{"num_hidden_layers": 14, "hidden_size": 256, "n_experts": 32, "experts_per_token": 1, "d_expert": 448, "d_shared_expert": 0, "hidden_act": "swiglu", "moe_layers": [1, 2, 3, 4, 5, 6, 7, 8, 9, 10, 11, 12, 13], "router_score": "softmax", "normalize_top_k": false, "routed_scale": 1.0, "balance_loss": 0.00275, "balance_bias": false, "init_std_router": 0.00987, "lr_router": 0.00197, "vocab_size": 4096, "norm": "rmsnorm", "norm_eps": 1e-06, "tie_word_embeddings": false, "optimizer": "adamw", "learning_rate": 0.00193, "beta1": 0.95, "beta2": 0.98, "batch_tokens": 131072, "max_seq_len": 1024, "train_tokens": 952300000, "max_steps": 7266, "dataset": "wikipedia_en"}
Below are experts of layer 9 (counted from 0) of a mixture-of-experts language model. Rows are named router (the router's row for the expert), gate (a neuron's input weights, with its number), up (a neuron's input weights, with its number) and show model dimensions 0-255. Each number is 50 + 15 x the weight over its row's rms, rounded and kept within 0 to 99.
After each expert's rows: a language model's description of what the expert responds to. This comes from a sample of Wikipedia text that the model never trained on.

# expert 11
router:54 47 21 33 42 69 31 57 71 48 34 56 54 42 33 37 46 55 59 37 47 66 57 55 75 68 36 54 56 31 65 64 66 34 71 71 51 73 37 31 32 67 64 34 57 41 50 62 61 44 41 22 55 61 46 44 32 23 40 64 41 59 54 58 48 28 55 50 35 16 54 55 56 75 23 51 79 47 36 53 48 50 16 51 31 54 68 47 51 67 41 49 72 59 66 48 72 52 43 68 42 63 53 41 32 49 54 53 42 80 49 64 48 45 78 63 59 44 47 66 52 67 35 69 41 16 32 53 45 59 79 34 54 40 73 74 58 54 39 49 63 48 34 47 27 43 26 37 49 56 60 58 39 61 71 49 77 43 37 48 29 70 49 23 73 54 63 30 29 58 47 31 40 35 20 38 40 63 78 55 95 44 81 55 54 84 52 66 28 80 44 39 34 59 59 46 52 47 47 67 57 48 21 78 47 61 71 63 33 61 67 47 59 41 54 36 53 70 51 32 48 63 73 67 61 42 46 64 59 52 12 49 34 59 50 73 51 39 68 30 55 54 24 66 30 45 30 60 32 35 44 38 44 65 45 29
gate1:74 47 42 52 48 36 36 60 58 33 65 69 47 54 89 52 37 68 17 75 49 35 48 63 54 63 53 45 67 53 43 45 31 39 35 24 34 37 40 53 61 54 54 38 90 69 21 58 60 51 31 48 40 62 30 36 55 63 35 30 59 49 48 56 41 56 45 65 53 44 37 51 42 53 36 60 59 68 37 49 37 75 36 54 82 62 55 58 69 16 43 43 67 59 66 24 81 71 51 49 45 57 67 63 67 25 60 44 60 34 63 63 43 58 63 48 52 48 74 17 18 57 63 53 57 64 50 19 51 51 44 71 45 84 55 43 89 67 60 41 33 37 42 59 41 43 58 58 43 39 74 77 48 73 41 42 67 58 88 60 31 50 43 60 35 59 68 59 45 35 35 65 45 32 48 26 50 72 62 68 59 62 65 53 45 76 60 51 53 18 50 62 64 39 64 66 65 45 81 32 62 38 64 41 40 21 54 19 52 38 30 56 69 59 44 29 39 29 53 47 38 17 66 26 53 45 59 32 53 53 51 55 22 52 63 57 54 49 50 33 58 71 64 56 35 70 48 53 60 78 38 52 33 43 66 41
up1:14 63 58 23 49 52 65 47 46 59 57 36 38 61 50 30 80 49 70 60 34 41 39 57 60 47 71 53 56 33 58 62 39 62 50 52 74 62 51 58 40 56 61 25 34 31 60 49 39 56 48 35 54 41 44 34 30 21 24 50 37 57 62 33 67 54 64 39 61 67 56 39 63 46 78 29 28 42 46 29 81 29 60 43 39 32 46 50 60 37 52 63 58 50 41 76 51 35 59 71 52 44 41 36 35 61 37 39 54 62 42 38 60 47 49 67 46 47 44 51 66 46 41 61 43 42 61 77 43 51 53 41 61 48 43 34 48 16 60 54 65 56 67 75 76 18 35 32 55 60 46 57 18 62 50 65 28 69 35 34 53 38 62 66 51 44 56 42 60 72 38 67 56 35 60 45 63 13 26 36 27 37 48 54 60 08 52 49 51 73 61 53 56 19 65 39 36 57 52 71 49 52 56 57 61 34 63 40 58 84 70 69 17 52 78 86 48 71 78 48 60 74 47 29 27 57 30 58 36 52 76 55 43 33 57 35 36 33 71 40 30 30 34 85 62 26 48 48 72 57 57 50 71 70 36 39
It responds to: Descriptive modifiers and connectors. Adjectives and connectors in descriptions of species, foods and objects, such as white bass, genus of moth, meat or fish.

# expert 6
router:63 43 51 42 30 69 70 48 54 46 31 24 37 22 30 49 41 44 53 58 63 44 38 50 53 70 56 51 56 26 55 42 32 46 09 75 55 62 23 38 51 52 31 69 50 38 45 55 45 57 76 42 58 41 59 39 55 55 41 34 59 33 27 59 46 49 57 65 76 50 62 46 31 50 34 61 47 38 71 51 52 61 38 60 49 38 42 84 60 43 64 54 63 78 60 41 76 22 31 39 40 50 34 55 31 59 58 71 60 48 71 55 17 37 64 65 79 66 42 55 53 37 75 49 40 55 57 41 56 47 36 77 50 36 49 67 09 50 27 70 32 56 33 44 46 54 57 36 36 51 56 49 55 56 48 74 45 21 60 50 52 44 57 32 41 42 37 54 34 57 34 40 39 52 17 09 34 25 49 46 48 31 58 37 25 37 32 55 81 39 53 50 57 31 21 28 48 52 63 50 26 44 53 16 31 28 50 33 66 54 57 30 27 40 59 64 45 59 40 46 43 63 22 34 69 37 47 53 69 39 15 29 52 69 34 81 36 44 62 41 59 33 79 42 44 46 54 46 19 53 66 43 55 61 63 19
gate0:67 48 57 38 44 36 72 19 32 37 65 45 44 58 63 92 47 42 34 40 35 60 18 47 55 39 65 64 75 37 99 41 28 62 60 44 66 43 38 51 40 34 52 37 47 48 50 49 72 42 47 48 69 60 64 28 65 41 52 42 50 60 53 60 49 24 44 70 35 51 38 16 65 53 46 29 57 33 56 51 78 31 49 15 46 45 72 45 53 40 47 69 58 31 50 63 72 71 64 46 51 27 70 55 53 49 41 55 49 47 28 63 55 60 46 48 42 54 39 85 50 60 34 56 53 53 62 79 50 64 19 63 64 72 45 64 45 35 57 42 68 63 87 50 38 60 47 67 49 65 67 57 77 44 49 30 42 44 42 20 35 52 71 44 53 51 57 35 75 68 61 39 81 55 42 36 42 52 79 72 68 44 57 37 44 60 58 59 59 30 38 43 66 64 64 30 51 90 77 67 64 61 53 58 42 47 61 26 51 37 56 66 57 59 64 52 51 65 71 60 40 25 59 41 49 63 50 27 69 37 74 66 70 49 78 44 40 55 10 48 32 43 27 53 65 65 51 49 30 54 65 32 62 36 45 49
up0:47 62 40 67 52 50 60 86 55 72 40 35 25 41 29 36 50 38 75 42 64 51 61 64 46 29 99 39 49 64 18 51 40 25 58 74 37 56 39 50 71 40 38 61 43 38 25 92 57 34 50 59 39 62 52 67 57 40 42 33 58 56 48 68 48 75 57 63 69 74 36 58 41 61 21 55 47 56 44 40 43 68 46 58 62 51 30 60 22 61 32 60 56 52 47 37 33 36 42 50 66 66 47 30 41 66 47 57 38 66 63 35 92 49 48 26 48 56 65 54 56 66 57 85 48 39 58 36 63 34 36 29 39 27 41 70 36 45 40 50 33 32 36 61 73 83 72 68 62 35 48 57 35 26 44 49 44 57 67 44 71 42 41 66 55 30 52 45 35 55 36 65 32 79 51 46 62 50 45 47 58 58 54 68 64 37 49 58 50 42 77 60 66 35 55 64 29 16 34 49 84 10 50 33 72 72 49 40 64 50 42 26 58 46 30 49 52 63 42 62 56 73 44 52 45 50 50 67 65 53 33 19 72 47 45 47 76 39 70 63 49 48 26 51 48 40 32 43 55 25 37 46 52 68 58 35
It responds to: Title and credit connectors. Connectors inside titles, names and award or film tables: of in Masters of Horror, table pipes, dashes, Best, list numbers.

# expert 25
router:65 42 68 72 39 55 63 35 49 44 61 45 58 63 27 46 32 43 17 83 73 67 56 35 64 31 57 40 80 51 54 56 62 59 35 57 42 66 20 33 65 57 74 52 30 48 30 58 42 26 46 49 61 58 78 47 40 43 59 56 21 67 39 67 62 31 44 39 45 52 50 49 42 65 36 52 27 65 80 58 39 34 43 84 64 24 59 37 42 37 56 42 75 43 57 49 61 45 30 24 45 45 41 74 60 43 43 14 56 66 54 40 59 54 58 28 65 33 43 59 54 24 63 41 51 58 69 59 19 50 30 44 58 75 54 45 66 40 38 62 56 24 36 43 60 27 73 70 33 63 49 56 59 40 71 34 34 65 20 33 62 61 38 51 61 44 39 45 38 40 62 27 57 32 12 64 53 24 84 83 57 66 30 44 38 32 40 43 79 41 39 77 69 50 36 62 35 77 53 60 57 37 54 59 46 45 23 40 61 54 44 67 42 39 67 55 49 64 54 29 77 55 51 57 47 61 36 26 47 51 54 64 31 23 36 60 51 54 49 47 45 48 65 39 62 28 41 62 49 43 63 50 56 53 94 61
gate0:32 62 47 47 46 49 56 44 20 66 63 40 38 65 43 72 41 72 26 54 68 44 75 53 77 36 26 91 55 62 53 33 38 67 68 51 52 29 60 50 54 54 39 65 28 59 49 26 55 63 56 57 41 18 52 48 40 48 61 56 37 39 53 38 40 41 82 42 25 39 43 64 98 60 83 68 59 70 55 60 83 62 61 60 22 60 57 30 44 55 29 62 46 38 45 90 47 62 41 38 41 71 53 60 83 29 60 64 78 24 46 47 38 62 35 55 59 50 46 49 49 54 50 20 37 44 48 42 76 56 34 48 61 27 61 57 64 59 63 44 35 60 45 55 54 40 68 73 37 41 59 51 53 39 23 65 37 54 38 60 82 52 45 68 31 41 19 51 51 71 65 43 20 42 63 37 51 59 60 10 52 43 43 59 49 26 58 52 66 53 79 53 54 91 36 38 46 50 35 41 25 41 29 25 56 44 64 52 37 43 48 51 59 63 46 32 33 45 59 64 53 58 44 55 74 53 43 54 42 61 74 39 44 68 74 27 32 42 40 38 51 50 39 47 55 58 54 59 61 54 43 41 63 68 57 88
up0:64 21 52 71 60 49 29 46 48 21 48 60 29 41 62 68 58 45 50 41 42 42 34 44 32 50 63 57 67 71 21 51 58 34 37 42 55 42 58 55 31 54 82 54 60 68 49 69 54 36 56 31 26 59 66 48 61 67 40 52 48 24 42 78 39 28 45 59 50 57 41 25 43 36 59 36 48 46 49 48 44 43 37 21 64 51 77 70 63 47 70 56 40 53 55 15 69 38 78 46 39 53 59 53 42 45 44 43 40 72 61 34 32 24 48 54 39 63 47 44 51 48 91 75 46 34 54 53 43 60 99 43 45 85 31 41 72 51 65 85 30 53 57 51 65 48 67 65 50 71 28 67 66 54 24 68 58 34 48 24 25 68 75 52 48 75 64 50 63 45 55 42 63 44 43 43 48 46 34 75 35 47 53 33 41 57 24 21 52 51 24 19 55 42 61 46 40 49 61 41 57 66 76 68 36 89 62 33 54 20 64 40 40 31 32 59 44 07 52 51 45 22 45 55 27 54 48 33 63 37 27 39 57 46 51 60 70 36 50 46 57 61 41 61 50 67 55 40 41 52 43 50 48 47 39 34
It responds to: Table and list separators. Pipe cells, list hyphens, colons and bullets in tables, election results and taxonomy infoboxes, such as Clade: and - Phylum.

# expert 20
router:47 31 57 96 58 77 30 63 86 43 80 58 52 61 41 54 34 40 56 29 76 32 41 54 34 55 37 84 37 61 70 22 67 18 48 44 60 25 62 27 43 63 47 45 61 72 61 58 55 37 51 40 68 68 68 55 38 66 46 67 40 10 44 44 54 66 43 37 74 58 37 66 56 52 49 50 42 51 66 45 32 37 39 62 61 44 39 24 49 60 35 49 50 66 34 90 59 43 35 40 62 60 53 69 51 41 52 37 37 52 58 70 38 49 65 61 34 36 45 49 39 75 86 33 33 25 46 45 62 68 29 62 66 50 42 66 56 39 32 36 51 53 35 63 32 35 92 57 19 61 32 54 50 42 50 55 58 56 64 64 53 46 32 61 40 19 54 70 61 75 56 39 75 50 77 58 20 66 42 42 33 24 82 50 56 56 39 47 43 62 63 46 39 43 43 67 78 34 31 44 49 36 45 57 47 61 59 45 56 39 73 37 61 56 60 71 26 36 30 50 49 41 31 30 49 38 50 63 41 46 57 57 84 43 45 39 50 57 36 38 41 57 53 61 68 64 64 21 23 41 34 53 49 64 43 48
gate2:48 56 45 48 43 48 29 47 65 61 30 66 45 45 43 58 50 49 34 60 49 50 45 36 53 50 47 54 41 51 55 46 48 69 44 72 44 59 35 50 60 54 46 48 29 50 37 40 44 82 48 27 60 65 36 49 18 28 45 26 36 58 41 81 44 73 19 35 39 46 70 58 45 72 25 52 51 38 52 39 80 62 55 44 25 60 38 42 75 48 40 17 53 37 52 45 72 43 48 24 71 46 31 46 65 42 26 52 62 30 33 47 62 18 56 60 56 40 49 45 33 55 49 63 51 31 26 18 56 55 38 62 57 49 44 47 58 67 27 46 64 67 51 41 56 44 45 22 71 37 50 56 49 39 51 53 70 40 58 11 32 46 59 57 59 29 66 03 55 57 53 51 53 45 04 28 66 40 44 43 62 27 48 46 56 65 46 65 92 60 72 15 50 62 75 52 56 46 56 62 42 60 15 64 59 29 37 50 79 46 58 55 89 73 58 67 41 45 83 46 71 82 48 43 63 55 59 47 46 33 37 43 60 51 42 48 52 57 49 55 27 51 31 39 36 57 44 61 29 71 42 41 91 53 47 66
up2:43 60 42 56 51 61 40 24 84 57 54 73 57 19 72 32 48 45 21 52 57 37 28 41 85 69 59 30 52 33 67 45 48 49 26 60 44 66 54 52 56 41 59 99 64 32 57 57 45 50 34 45 55 53 36 39 78 47 41 38 50 43 60 40 54 33 35 49 29 54 60 73 67 55 62 42 27 68 58 47 76 46 58 48 60 44 55 50 31 54 32 59 55 68 61 36 52 63 44 52 42 44 31 40 21 56 66 68 49 58 47 66 47 49 63 45 41 67 42 30 41 51 49 21 45 73 56 37 44 77 71 50 53 61 67 54 59 47 46 83 37 67 50 50 50 50 59 49 67 56 71 60 53 12 42 47 40 56 65 59 71 45 58 64 51 57 57 35 65 55 32 46 64 61 52 40 68 33 65 66 44 36 49 42 66 41 59 99 61 59 40 66 29 53 38 63 50 43 52 49 58 42 30 38 67 52 50 51 37 37 56 78 28 58 53 75 58 34 57 45 49 94 25 73 43 50 48 43 63 62 74 48 04 84 44 44 47 69 71 42 57 79 45 50 40 60 59 55 51 38 77 52 61 08 49 40
It responds to: Section headers, list names. Heading markers == and === at section starts, especially alphabetical list sections, plus first names like Mike, Michael and vs.

# expert 30
router:31 64 76 77 50 56 37 53 24 50 26 25 55 47 58 62 41 63 71 74 42 73 43 37 35 54 42 47 75 23 69 52 56 55 73 68 58 65 55 59 76 29 52 37 63 53 44 53 62 44 55 61 44 29 41 56 62 58 80 51 19 57 34 49 56 57 45 29 71 49 39 33 23 24 16 65 42 36 74 31 48 66 65 45 67 50 40 50 62 65 64 60 61 51 52 52 48 42 39 49 35 60 56 39 83 56 80 52 46 61 46 31 72 43 72 44 33 61 62 68 42 62 43 50 25 78 46 57 72 66 61 40 67 52 34 48 55 36 53 34 56 34 49 63 52 28 72 69 43 31 28 46 23 61 48 52 47 73 44 31 44 38 54 47 68 35 79 55 33 71 60 75 43 56 63 66 56 21 55 37 40 39 19 47 36 45 32 76 74 30 45 47 62 50 38 47 64 36 79 39 72 28 58 42 52 59 57 39 52 45 46 43 39 71 45 76 72 50 41 40 61 67 30 57 54 40 56 57 36 53 47 83 58 64 35 45 45 61 33 49 53 46 48 66 21 74 59 82 55 35 41 58 32 56 00 59
gate0:57 29 42 19 55 43 68 37 55 48 64 34 45 62 76 55 19 34 40 13 27 06 62 65 60 45 61 37 73 64 69 71 64 28 56 42 41 58 72 49 41 28 77 39 48 29 52 48 75 37 50 62 67 69 43 47 45 52 56 45 58 86 58 60 55 66 53 36 25 53 80 52 72 64 39 23 69 45 51 52 80 67 57 45 53 56 35 39 37 59 30 45 32 58 53 44 55 57 56 31 44 46 47 75 34 62 51 36 36 62 39 72 49 25 39 58 30 35 63 59 51 39 55 53 37 52 86 61 41 51 43 41 67 41 68 30 69 46 62 48 57 64 70 26 63 37 60 29 47 54 56 58 53 26 57 45 46 52 39 53 46 47 49 45 63 80 34 46 47 29 21 43 43 37 53 59 71 57 37 27 47 37 33 43 54 55 52 66 46 54 64 38 76 29 65 56 58 46 39 43 53 76 12 68 64 64 49 57 41 74 91 69 74 70 50 42 50 67 53 33 54 74 60 51 57 44 90 49 74 67 59 64 58 43 80 51 55 44 85 48 64 45 35 38 48 47 56 63 54 57 58 25 61 31 58 64
up0:47 34 48 48 50 25 44 58 50 42 59 78 65 60 50 67 66 46 16 36 77 65 25 44 55 58 43 32 15 47 44 39 46 25 58 53 60 49 38 82 58 54 44 41 54 51 55 76 39 43 30 30 50 67 56 30 75 48 63 68 59 35 69 46 63 66 34 69 44 31 68 52 42 51 88 27 26 56 33 43 00 35 32 63 77 89 62 57 56 25 57 57 60 54 47 39 26 70 64 65 48 26 46 01 53 41 32 55 50 41 46 45 44 64 52 34 55 47 60 26 39 35 50 38 55 33 57 51 51 55 50 55 50 55 28 53 29 80 44 50 31 67 63 52 50 83 61 59 66 61 66 40 73 60 14 45 55 33 37 47 59 60 41 41 51 37 41 30 62 38 55 47 12 51 52 32 66 45 46 73 36 31 54 60 57 28 71 54 61 42 51 67 17 48 90 44 31 41 50 50 42 56 52 42 69 63 34 58 47 52 28 57 21 32 57 51 46 36 56 62 45 25 52 38 64 30 71 54 66 34 44 55 51 67 64 39 50 60 40 46 53 56 40 45 79 59 55 42 40 41 55 49 54 30 71 47
It responds to: Commas. Commas and comma-like punctuation, especially between place names (Fullerton, CA), after dates, and before clauses starting with and or which.

# expert 3
router:48 52 39 49 33 49 79 51 23 53 43 45 44 45 28 69 75 59 58 34 44 71 56 53 68 14 68 27 48 45 39 28 47 41 25 29 62 33 45 66 31 38 48 53 53 39 54 43 60 39 66 29 31 32 64 15 62 69 66 25 45 37 54 65 20 59 46 69 54 39 28 37 64 37 58 54 64 51 47 56 47 70 24 34 43 30 54 35 45 49 85 50 46 22 66 64 21 64 67 51 72 38 78 48 62 57 59 75 58 37 51 37 72 65 37 29 58 78 89 38 67 52 49 56 99 57 39 56 57 42 65 45 36 75 68 38 57 55 55 39 37 56 59 69 38 62 23 61 57 60 52 37 38 19 69 51 45 69 59 35 44 49 52 65 44 53 15 79 77 41 69 45 28 56 46 44 51 58 34 47 55 39 26 55 62 58 48 52 69 42 66 53 33 60 62 37 50 66 45 53 45 40 43 26 35 44 55 92 43 35 41 43 57 35 47 41 35 28 60 59 38 39 57 61 54 36 60 34 67 32 55 48 39 28 60 23 57 33 38 39 45 63 46 51 38 26 44 28 41 49 63 62 40 41 42 66
gate1:64 48 59 26 90 44 51 21 48 52 38 42 35 56 58 36 44 36 37 42 46 35 51 54 38 54 50 63 69 60 65 60 66 44 40 84 40 71 37 48 32 20 38 61 21 41 64 37 84 66 27 44 55 54 63 62 68 68 61 34 33 57 20 25 51 52 72 52 36 67 53 42 51 42 31 77 34 85 40 64 19 49 26 42 57 47 78 38 57 62 44 37 57 49 44 60 50 34 23 33 28 36 45 34 38 47 56 54 61 43 48 22 28 23 63 49 48 41 48 24 83 57 67 45 29 47 38 55 48 47 36 48 65 61 75 63 50 32 40 19 26 67 16 45 50 73 45 40 51 60 77 51 36 53 44 56 42 67 36 52 59 35 62 48 74 55 61 54 54 42 46 65 72 58 48 65 51 35 59 39 68 55 27 56 29 57 66 40 57 23 11 65 55 57 41 49 48 33 43 35 58 60 58 49 52 58 38 64 50 67 38 41 65 85 73 20 72 49 49 40 34 32 74 54 61 58 22 58 32 26 47 52 45 61 53 43 82 62 45 67 60 57 51 38 25 69 37 31 48 60 48 56 31 47 53 42
up1:57 08 59 51 66 31 33 52 35 52 69 42 50 67 64 45 39 36 63 53 59 36 46 65 27 63 63 59 50 90 49 44 74 60 64 23 52 55 38 58 67 33 42 38 62 70 56 59 58 69 85 55 33 50 31 63 45 70 50 62 54 32 44 46 48 51 36 48 71 48 39 32 55 59 75 38 51 62 55 58 36 48 09 62 56 57 68 60 29 42 89 54 46 43 28 58 50 55 84 27 29 66 56 59 68 50 53 56 79 54 46 36 57 46 34 42 59 68 54 36 44 42 46 55 67 53 58 51 45 20 39 34 31 63 36 29 48 43 52 02 65 45 46 56 52 45 48 59 51 54 48 59 39 71 37 35 66 57 57 47 53 69 52 56 37 56 28 43 41 36 32 39 77 68 47 59 33 52 21 61 47 96 48 46 44 57 67 30 52 59 47 58 48 29 51 57 58 58 07 22 50 37 62 56 16 30 85 39 77 32 51 51 34 62 35 52 62 74 40 38 53 27 40 55 87 42 24 39 62 26 49 40 68 40 71 34 42 52 32 48 51 48 48 45 43 50 39 27 51 55 71 41 53 76 38 55
It responds to: Verb-initial word pieces. First pieces of Latinate verbs or nouns after to, the, was: rem(ainder), inv(asion), ev(acuation), ent(ertaining).

# expert 13
router:74 40 37 55 58 45 56 47 26 50 46 39 30 46 83 67 60 70 30 61 24 40 48 71 54 72 47 43 34 69 40 27 48 46 42 35 56 48 54 46 70 26 31 61 39 42 38 51 46 60 45 52 62 30 40 44 71 67 49 46 39 41 67 74 55 46 57 46 53 75 41 61 54 48 74 36 44 37 41 38 69 45 64 40 49 43 51 53 63 40 47 52 45 75 26 49 53 63 76 33 64 39 25 81 61 34 34 54 43 39 62 41 42 52 51 39 48 72 34 53 34 40 35 51 81 32 46 34 59 57 24 59 36 36 16 49 39 56 33 51 26 53 61 55 47 71 27 58 76 46 69 59 31 51 76 46 35 23 44 72 31 66 35 24 40 60 66 48 53 56 26 32 40 60 59 29 72 69 56 55 34 45 39 46 41 40 39 45 69 55 73 19 36 62 77 29 62 31 70 55 15 91 66 41 35 36 76 62 17 35 35 69 20 66 56 62 46 83 80 66 43 62 49 57 67 46 64 60 67 19 37 42 41 77 55 47 74 38 42 56 36 65 48 62 54 33 38 46 49 51 76 49 63 54 46 35
gate1:62 42 46 39 52 18 59 38 51 22 45 76 43 31 21 52 67 41 62 37 38 52 38 39 33 54 51 68 60 46 40 50 47 47 75 25 46 54 36 64 34 46 68 42 59 51 46 51 46 28 35 44 51 63 47 61 58 53 38 67 80 64 63 54 28 43 53 45 93 60 20 26 48 45 48 32 47 53 59 23 18 39 75 37 75 41 44 58 52 67 62 55 58 79 76 37 50 46 66 81 51 37 37 30 43 56 51 68 30 41 14 56 37 43 56 62 59 70 49 20 58 46 49 48 44 42 57 67 77 46 32 17 43 63 24 55 53 58 64 30 48 49 36 56 39 49 43 14 68 41 59 62 45 63 41 65 55 32 59 27 32 53 38 30 71 38 53 42 61 37 39 62 68 41 42 58 53 52 55 38 62 54 53 41 33 46 66 43 50 35 22 61 35 48 72 49 50 53 65 52 28 02 43 31 64 78 37 50 52 55 55 61 27 40 13 42 48 48 57 35 34 58 40 60 45 42 64 61 65 36 82 53 49 49 26 48 54 55 65 62 49 74 12 30 47 66 56 69 81 59 46 31 75 39 34 70
up1:54 75 55 39 45 26 45 22 65 59 55 87 62 30 42 48 47 56 58 46 56 21 53 74 69 37 42 36 47 60 47 51 62 44 39 37 45 66 53 53 72 39 55 55 38 44 45 78 30 12 49 32 29 43 66 72 67 78 84 51 73 24 41 57 70 60 66 47 18 44 42 81 65 46 48 33 44 51 73 30 48 53 44 23 45 51 67 66 35 40 21 61 58 45 66 55 74 50 58 55 41 50 62 45 61 48 55 14 57 66 58 68 43 25 47 31 52 32 14 60 36 49 57 53 41 53 71 45 30 37 89 87 46 32 53 39 45 21 61 50 63 49 48 32 46 52 44 50 47 54 29 51 44 77 43 72 66 53 40 63 59 16 60 63 67 58 43 71 55 60 41 53 28 47 54 30 62 32 25 39 61 32 43 53 49 57 43 56 42 34 32 39 50 45 78 44 56 39 66 66 63 61 58 48 77 61 49 51 45 52 26 49 51 38 71 40 34 11 78 54 39 31 62 55 42 37 32 42 61 31 61 48 48 33 53 58 58 41 48 66 54 80 53 47 37 73 43 40 39 63 28 80 42 65 63 33
It responds to: Word-initial R and consonants. Initial consonant pieces, mostly r or R, starting adjectives and nouns in album and film reviews, such as r(ude), r(ating), Br, F(ramed).

# expert 17
router:22 45 74 50 63 45 48 48 76 58 47 35 73 54 56 46 50 73 53 28 75 26 55 47 65 87 23 63 67 23 59 79 49 40 51 39 54 65 35 35 44 61 24 61 53 51 38 38 51 52 69 60 50 49 55 57 40 41 40 60 29 40 32 36 53 56 57 33 36 64 54 67 66 30 54 44 52 82 55 53 50 27 42 48 58 38 41 72 54 41 26 63 63 52 30 69 59 34 26 36 38 41 67 42 34 40 66 30 36 53 66 35 29 28 70 29 28 39 46 35 51 41 21 52 32 33 57 38 58 60 30 38 55 55 41 48 42 45 44 71 65 43 40 59 44 59 75 83 79 63 29 44 50 84 39 72 42 39 63 57 35 30 53 50 58 56 28 36 54 27 36 47 53 20 57 66 43 74 67 52 47 51 78 18 45 56 62 33 34 50 41 50 74 42 64 47 68 42 25 53 60 57 82 60 51 61 73 46 20 46 56 56 46 85 38 46 53 30 42 43 34 27 46 37 54 54 59 26 69 37 50 49 65 49 20 44 34 35 60 60 71 69 58 68 27 32 62 44 12 46 53 63 48 64 42 24
gate1:53 49 36 62 41 65 40 38 74 41 44 61 42 62 28 27 64 28 43 64 41 50 49 64 60 24 44 61 75 50 21 47 39 34 45 63 42 24 63 70 43 32 62 72 66 59 44 56 31 62 17 35 42 42 37 26 54 03 71 64 46 63 47 74 50 53 38 62 61 52 30 31 43 51 42 40 14 56 24 68 66 56 43 67 34 25 46 47 47 70 41 59 50 53 74 50 45 50 58 56 71 76 29 67 66 38 39 39 54 39 62 49 61 43 74 66 41 37 40 13 52 50 51 28 49 54 72 56 28 76 53 51 59 64 54 33 40 78 65 52 31 54 44 22 53 44 74 76 32 65 52 50 73 52 56 65 66 45 48 20 61 60 64 17 48 52 50 61 86 50 64 37 57 62 38 56 63 45 34 42 37 22 53 45 39 57 42 47 67 52 74 45 67 45 47 62 49 57 66 39 51 40 56 53 25 56 51 70 30 57 56 66 68 43 48 47 74 45 64 61 48 62 44 82 47 44 74 68 32 35 28 48 38 59 36 99 38 49 61 45 46 58 61 58 73 57 50 47 74 32 53 46 51 26 63 55
up1:36 41 45 28 44 37 69 48 74 42 65 27 50 42 35 28 45 38 60 20 48 51 35 65 62 55 55 39 58 66 50 65 35 45 63 28 36 72 29 60 84 71 47 33 75 42 77 60 37 83 44 34 63 49 29 54 37 39 48 64 46 52 39 35 29 38 35 63 35 49 47 27 37 55 57 25 55 52 78 41 37 64 71 52 53 47 57 83 63 26 18 50 46 43 48 42 50 30 51 60 52 62 56 60 49 69 21 48 49 74 34 60 90 49 62 36 52 52 42 44 69 57 41 26 56 49 49 30 44 44 43 49 75 63 30 51 40 46 50 34 45 43 53 54 75 44 50 50 27 23 25 37 55 69 56 31 36 56 56 46 47 55 59 56 60 32 36 19 22 44 41 40 38 55 52 74 54 50 24 31 51 67 61 39 56 25 82 63 47 85 54 44 49 29 77 55 00 68 42 51 37 49 29 59 32 48 50 48 47 44 50 25 47 42 37 52 70 31 58 71 60 75 41 56 41 68 85 44 53 40 51 63 57 25 43 59 49 42 46 37 76 41 63 62 36 59 42 64 58 26 73 37 32 53 42 76
It responds to: Disambiguation parentheses. Opening parentheses after titles or names in lists and disambiguation pages, such as Crane (surname), Fatboy (album), plus words like own.

# expert 16
router:30 57 56 32 57 46 56 44 16 50 50 31 44 68 63 22 45 37 61 52 52 40 68 24 50 42 53 66 73 69 46 65 58 52 37 47 49 81 46 76 48 47 41 32 57 65 51 37 34 45 47 34 24 47 38 63 43 60 33 28 42 37 54 47 66 49 42 39 81 55 44 59 58 66 36 30 38 43 37 82 39 22 43 51 25 34 46 50 71 31 62 75 37 48 20 67 40 52 34 42 36 36 53 67 45 76 47 44 54 61 25 42 41 40 52 26 27 26 56 66 51 39 39 34 82 20 64 52 36 74 35 37 60 65 64 17 53 40 62 49 31 58 35 51 31 63 63 70 55 30 45 35 69 65 59 53 28 44 77 36 51 47 60 44 45 70 60 51 35 57 28 57 59 57 42 64 54 32 28 37 34 17 72 77 60 34 59 30 55 48 49 38 31 37 47 82 63 81 58 43 45 07 25 71 18 34 54 65 39 68 67 55 50 61 40 76 57 54 64 48 45 54 51 69 50 70 66 46 57 51 61 40 35 57 53 75 74 42 56 60 33 59 45 67 74 66 41 70 45 71 62 45 41 53 45 68
gate1:38 40 39 24 49 45 63 63 54 41 73 46 29 54 66 33 55 55 49 50 25 63 37 32 46 45 44 40 55 42 47 43 25 70 55 45 31 34 41 77 25 33 71 48 60 50 56 76 47 37 56 56 54 87 48 66 55 32 89 33 48 62 51 74 46 48 40 51 53 38 45 54 53 65 52 47 53 47 67 28 51 56 69 71 80 38 23 35 77 44 34 43 61 31 52 42 47 55 76 47 25 31 44 50 55 55 65 37 48 61 52 52 12 25 25 61 68 60 49 53 52 23 54 65 40 33 64 54 85 64 48 52 54 61 47 37 64 20 40 58 65 57 40 59 85 41 38 34 41 31 55 53 57 67 30 22 60 50 53 71 48 46 35 29 55 47 57 56 32 48 57 61 65 41 51 31 53 21 53 16 63 51 45 44 51 63 23 54 55 25 44 61 47 40 78 51 79 49 35 60 41 60 64 31 64 70 40 55 33 32 49 30 24 44 42 54 76 19 69 71 33 37 20 58 66 60 54 80 43 46 27 41 37 29 27 82 58 48 45 30 54 38 43 60 58 36 56 37 65 43 58 14 43 67 69 49
up1:54 30 45 35 38 41 44 57 47 62 64 47 42 55 77 29 35 42 49 69 55 49 43 39 51 27 23 62 86 50 22 50 39 66 66 35 55 54 57 49 34 21 52 54 66 33 46 57 46 33 61 25 51 35 42 82 68 58 59 44 59 46 46 61 58 36 59 64 44 42 45 51 33 66 50 30 50 31 45 38 58 49 62 58 59 45 43 44 80 42 13 68 51 52 24 47 42 38 43 44 55 45 33 48 41 65 37 36 35 65 55 37 36 55 19 63 54 13 38 65 75 49 59 39 36 47 43 33 81 43 74 49 45 56 70 32 61 47 54 59 73 66 17 57 53 76 46 64 54 44 31 65 66 42 50 40 90 48 68 44 51 62 34 41 46 59 49 55 42 35 43 48 69 40 54 52 59 25 51 35 67 33 52 44 65 57 36 65 34 66 51 24 26 59 28 58 65 50 55 68 63 22 49 51 49 54 27 58 62 41 70 27 45 68 51 45 52 79 67 44 48 35 00 65 62 62 46 69 58 32 34 60 25 40 36 65 58 53 36 43 51 77 39 71 49 64 42 89 77 73 46 19 28 64 37 44
It responds to: Surname and taxon fragments. Letters and pieces inside surnames, place names and taxonomic names, such as McP-h-illips, Clon-m-acnoise, (S)owerby, Cor-b-ett.